From a checkpoint of a small mixture-of-experts model trained on Wikipedia.
Size: 12 layers, width 192, 50.4M parameters.
Training: a variant of SOAP for the experts, 8563 steps.
Below are experts of layer 2 (counted from 0) of a mixture-of-experts language model. Rows are named router (the router's row for the expert) and show model dimensions 0-63. Each number is 128 + 32 x the weight over its row's rms, rounded and kept within 0 to 255. Numbers have three digits each.
After each expert's rows: a language model's description of what the expert responds to; "mostly gets" lists some tokens that are sent to it at least half of the time. This comes from a sample of Wikipedia text that the model never trained on.

# expert 8
router:138092163116138148128142146108120094135154067126147139094097117148101179105134173111180146090085141146086147175174098095155125147156131107133137120161093138106115106098144066154164175141085166
Description: Mid-word fragments (ic, am)
mostly gets: "ic", "iv", "am", "nd", " ind", " American"

# expert 34
router:112054098078092149150150119123146120124144117153179067087119136083086108078125116134081096185175124118158162178100135100138090105101130147090118197093162113147129145115107111137131088120141098
Description: Prepositions after verbs
mostly gets: " with", " by", " to", " from", " for", " after"

# expert 2
router:108098149165152060136086088071094144098105137149186178113097170116182151066087140099139144198080062097127134118165161131077161083091086206116111139140149123174116136130116159121132137105069152
Description: Word-initial capitals, accented bytes
mostly gets: " C", " I", " V", "I", "é", " Car"

# expert 35
router:133123135078116068168108093126112100158186123146204132112179173128159094179133111088165159118124073135154127149170115137166178159170124171156106075136187105174112155159151125108103165106091136
Description: Ant/ent word pieces
mostly gets: "ant", "ent", "ants", " bas", "ament", " Qu"

# expert 24
router:114131123142148135135119225128114058111083154090065081094062121177145102133173101150115090135095076137081118110079140105110109191068157165160166108133094118151091157094097099183169149125127189
Description: Word-start consonant pieces
mostly gets: " J", " cl", " j", " att", " bl", " st"

# expert 49
router:140144159170152117084083157124106168198099129075115184147143120153114082133111082175143145157205130091083112152083085178127117093115164111118136117142121120122107076178116168096166157106147176
Description: Markup symbols and brackets
mostly gets: "=", " (", " $", "^{", "(", "\\"

# expert 10
router:131141155127077070115107154084136146149106152066080086152200168071165099163080114116121093092113154132131075112071074131141109178110147130154101142138133121144089113111132072109111109139070109
Description: Commas and clause links
mostly gets: ",", "s,", "e,", "a,", "y,", " who"

# expert 61
router:141127175169094175113129160126104139067096092157131186124148126157141166148143131104111133134157167074118093129096074099154112124119172138172081099134123104097137079174088149095129112144088156
Description: g and ar pieces
mostly gets: "ar", "g", "ug", " G", " Dan", "eg"

# expert 11
router:139056146127166106168162176103131165112090140178179152148181121172143136159150107138113155151182172093152137158116152106135147141087109103172088141102157122117166116079110154176193092162098165
Description: Naming prepositions, quotes
mostly gets: " \"", " as", "===", " ===", "====", " called"

# expert 19
router:058103118159173141134117173156173165181099109149153176125114147144151103114136082111099184165167132120133209098162120187135143169090160070084119127138102138116092125192160125131171158133107185
Description: Table pipes and headings
mostly gets: "|", "=", "===", "==", "|---|---|---|---", " Total"

# expert 27
router:132140136139170149058098097138137111128136126148130159122100153132130086092120112109138112086093091134116081073127113152125140192091163122151172131176136145188078077130094160125128196156122094
Description: Verb suffixes and "take"
mostly gets: "ing", "aving", "ake", "aking", "ed", "ing,"

# expert 58
router:142117128081093220123096115116056074117105109174139147139100164141145154129121103147117134089101114118185166143151160137127174146098140066102111074172097109124108095144120107127099122131127057
Description: Letter A, dollar signs
mostly gets: " ac", " res", " A", " $", "\\", " Res"

# expert 50
router:120131171115199085143117171129116128181076063119110113136137104118156095079094099197147074188073069093158065116102097163173164128188159136143159134150174106101114108149169122112153145096106146
Description: ig and el pieces
mostly gets: "el", "ig", "ess", "ell", "ix", " El"

# expert 53
router:154100141150119108125089144153148148129147110109135098092174171112155088138105162131135078152156159106138092195136120132101154131146107078091078132171121160128113123161083109068185109123126178
Description: Closing parentheses
mostly gets: ")", "\"", ").", "),", "}", " ==="

# expert 39
router:119137198118141053078111086168113133135071107166101150080079112152129141160086116070084091209088051091122103156146131202133116130169159146103101145144166042144080157130128142112130122123112157
Description: Table cell openings
mostly gets: "l", " 2", " 1", " Br", " Sc", " Gr"

# expert 17
router:132158127126148122099100126100143061161118158088172119141118137149153121061098158145135151154159144195143171164116092150152090076186091167152095108121154095114108181098122104084060158162107156
Description: Mid-word consonant pieces
mostly gets: "p", "ens", "ff", "ect", "xt", " resp"

# expert 54
router:170164175149113143169094124146101176102129060121197100103153107133155102141091124137122095114112167207088147142097106137097077123186116155167135097146109092105140103090158118093063120182137154
Description: Noun endings ies/ia/us
mostly gets: "ies", "ia", "ius", " species", "ter", "us"

# expert 16
router:145158063097144082148097188148149098181133141129148053099159172155181108147087163125098118129169102160122111113176119124146134067156171111156093130138174147147133159150090098116168084179183116
Description: Auxiliary and copular verbs
mostly gets: " is", " was", " were", " are", " been", " has"

# expert 7
router:180098152079093135144107105145153152113218117100117171147132033095179095118135116185073082110174108110090159118172175142153109155166086123128106137138149133158105117169137110079084121163105147
Description: Word endings in foreign names
mostly gets: "'s", "is", "'", "ise", "’", " Lou"

# expert 23
router:100143146050131065098096141130091116130102198095181148101059108137062178151165133104153118096097172155146143108093211142181115195132169146192094148155149122118096126080108132116122108089143179
Description: Short vowel-consonant pieces
mostly gets: "as", "id", "ad", "ash", " more", " lead"

# expert 14
router:198106100124126159124176183082125129121110147116094157026165152081136093131180143160179116105093109075083079112075116092112162130150163094120097167110166145190150167108152082128151127086125142
Description: Biography verbs and nouns
mostly gets: " was", " were", " been", " film", " known", " used"

# expert 12
router:097119121166113142151094198127127139168115142107153154153104144134153100150115130075103135128115165162072120175157108200093123102107069135143122088133114102121169109116122170187130174117079103
Description: Digits in numbers
mostly gets: "8", "4", "6", "1", "5", "7"

# expert 13
router:112082109098120193142081107164096083120089140170139167140062119134104167160147116126140082120099121106109096165081090109128179132142177099150100159136068130142105100129112136169150101062103081
Description: Mid-word vowel fragments
mostly gets: "ide", " one", "ore", " more", "wo", "ided"

# expert 44
router:148139173155140140157125121094111129086131203131121144146160102113190143105124110120170138115147102120158085080105093091170172183116180099146139180184168180165086132071116107176169156133157149
Description: art in chart, fragments
mostly gets: "art", " not", "att", "eb", "ert", " qu"

# expert 25
router:146103153148179050119078106120111141137140127162111098137091118141161122137079139166101145127158070114186098098142107088122151164104112159105143132156112091124085083094159162154167135140137137
Description: Conjunctions and Al/Con starts
mostly gets: " Al", " and", "é", " d", " al", " Con"

# expert 26
router:144171173115167129088080074164112121125092141175079184142113156159088134096109131111117108084125132137105112078135115136129161184076142170167076125167117144155084115106096197110096235141073130
Description: Mixed fragments, no clear theme
mostly gets: "et", " \"", "/", " Pe", " W", " '"

# expert 45
router:082060151124111137167096171140135102099156092165121138154102158145074188175110108109093128111065127153124112127162109145135148105151177121126089128125138068190145170137159112095194081167156108
Description: Years and numbers; "Pr" starts
mostly gets: " 8", " 7", " 198", " 199", " 15", " 12"

# expert 21
router:176132148136090114143114127106183112109091177198143086121133126102118086133100133150061143080130133167116075143134140101077092154174099100139100149148114164147103100107127131125102169117105177
Description: "our"/"or" word pieces
mostly gets: "ou", "our", "land", "é", "ourn", " Lab"

# expert 46
router:132171165076139160082120112072146112072149171114112113129174129105116136143158103175159145090140086124101129158130104136172156142113167172142134120144093100168093148123105126112108151157168114
Description: Score dashes, mid-word pieces
mostly gets: "–", "–1", "ach", ".1", ".3", "–0"

# expert 9
router:141142120117180137168102162158153169109126149094127079131195174170147147138073162173099063189189181168091072123124134151131129144150109081116113168166138166149124118126103114105189132107071128
Description: Closing brackets and quotes
mostly gets: ")", "\"", ").", "),", "'", "}"

# expert 51
router:166133156138185141157085105189157107185151112091117159113121090107169113126091090129152106083160100154135076104121170124045144144096131104144125112146158170104093171145087196137186145124111056
Description: Letter "e" mid-word
mostly gets: "e", "es", " Le", "ee", "e.", " Be"

# expert 31
router:122124176173117137108132090161167077119126159155095117165119133056098135134101076094113167092129069099181132125133172089097174182183134096173094099110144113109095128143080125146100160176087160
Description: Capital initials and year prefixes
mostly gets: " W", " F", " w", "W", "F", " 202"

# expert 0
router:080082105093098066172199135141150079196159167073109147160084167134078148106166123141129144184178099148130159136172134143106157111117126138066141094127110119164119184137140181173157110151091145
Description: Determiners after prepositions
mostly gets: " the", " his", " The", "The", " their", " its"

# expert 48
router:132106151157204150156117086128099106085194164060156074071177097067142098106162161069126158122109097145118081099114145104135103176133128075170179152119140096181095098154079177130081066128079129
Description: Verb ending ing
mostly gets: "ing", "ings", "ating", "ing,", "ing.", "iving"

# expert 5
router:079120082143066162090109143111133111110165137092131130161147165141113106168103133153109144143147176144091162155139089144049163078137142169117119121133188072151177113164172134079171122152179069
Description: Year digit completion
mostly gets: " 198", " 199", " 200", " 201", " 202", " 197"

# expert 29
router:130082130157073123120144112108135140152120147094120071153163156102147156180112169106101122155112126047157079117123096140120124146099160101101153123163112099156082097091161093140122126089154145
Description: Commas and list joins
mostly gets: ",", "s,", "e,", "a,", "y,", "),"

# expert 30
router:200098154052176165198117133094119139073139109142153066173096114132071163143128108098109140106106156188183168131170163175137128153095127184072130103132114094103135131186116098117192099154120086
Description: Capital initial letters
mostly gets: " D", " A", " M", " R", " T", " C"

# expert 15
router:115150067110169084115081176112153148137105185088140108124097141084131090150134077133103134116113154157111119087093117066147136131142106119109127161123087178071099103109093152128151055122081110
Description: Word endings, "her", "att"
mostly gets: " he", "her", " att", " cl", " play", "eat"

# expert 6
router:059151139132105144127145082050155134183073118171127156149117154180147120191093166115111124188129108171153095160124140082125149152191159153150167154163101165122139126119110097106075146166132059
Description: Mid-word adjective pieces
mostly gets: " /", "port", "ient", "ific", " or", " Reg"

# expert 56
router:126117096113115171069179090143092159098136157156137109096066171095165139083132151105087093160153089157096093120094115129156182084061129149161133160083075125200141124089186144112100127139150104
Description: Verb endings, object pronouns
mostly gets: " their", "ose", " him", " up", " them", " into"

# expert 47
router:162158184181149129139102157151140127089084078171110135147170174134147132188117168096148114126178139171114152122105092184157139142092176106130119132148069163159115109156165088104113110088199129
Description: Ub/im/sub fragments
mostly gets: "im", "up", " (1", "ub", " Gr", " (19"

# expert 37
router:117125156169060155076105168063172129154105077145049090157124110113122111176084156175154134139073146088111090192129170145097155162104156079119149090165154132179131103105129130096090171123098119
Description: Colons, semicolons in infoboxes
mostly gets: ";", ":", ");", "ation:", " by:", " •"

# expert 4
router:149090130150159189127127098127093129109185158063148086123073155100133098141096129163109124102091086135090181121156137129173121128119153171105095090158139098158090094093115124156115062141138095
Description: Sentence-ending periods
mostly gets: ".", "s.", "es.", ").", "ed.", "a."

# expert 52
router:139144131148194146178125124095114160118076075137112107146167103147153192117091091152188100105103142154132176115146102069123140141132137160072148098127132150167076096137079171176136106156139136
Description: Pieces after R
mostly gets: "le", "les", " ro", " ele", "ley", "le,"

# expert 20
router:087187055182139129156111101172123111103195112162207094136153114137175142127079132097117155108148168160090111122117092176169146176132124153129105113155148111063147124171109146116110111141157091
Description: Auxiliaries and word endings
mostly gets: "x", " are", " has", " have", "ings", " can"

# expert 60
router:185130180108076155167158115115130134126187050108110134195075147107157135169063152075149091140102155063100160080191087129125125130093141083154156113111199176119134125160152116145131105133121122
Description: Ate endings, art words
mostly gets: "ate", "ated", "ates", " film", "ase", " work"

# expert 22
router:110187082142109118147068164118093093085060135158130192132121147158076126181092109121135086125145095119153156138095142113111124140108100075159063147155083186128101086158144132096124139194184149
Description: Word-initial fragments
mostly gets: " K", " work", " k", " ent", " sub", " stud"

# expert 28
router:103138114158169180176089089149101141110102146157084134150110100141188123092097078098124178087090170178127136125098097165154107087178135140171093113128167104098122157082168145170173102113107128
Description: List-item dashes
mostly gets: "-", " E", " e", "i-", "-p", "-1"

# expert 57
router:109114097161138157174122151049120119088106182137170069135092139072134164140108116142160150155099170082141129136103112118095068147202141087094127092101142195138108148150100143123100110067136165
Description: Table pipes and separators
mostly gets: "|---|---|---|---", "|---|---", " |", ");", "|---|", ";"

# expert 32
router:125097151154114137139108108126076154108162095163105134218129162178158132125150105150130088114129152134143151113139129104121167128161113094152151164117110142095102127177139069072087130117082125
Description: Suffixes after stems
mostly gets: "ial", "ent", "est", "act", "ance", "ship"

# expert 38
router:202127113153133158071139108163124144110144093075135158165190072136104154124084178104136121102178129148115129119136049174096076164171137094136077112141086157170162115139086080137122118162145075
Description: Name and place endings
mostly gets: "sh", " York", "ton", "ford", "ington", "ham"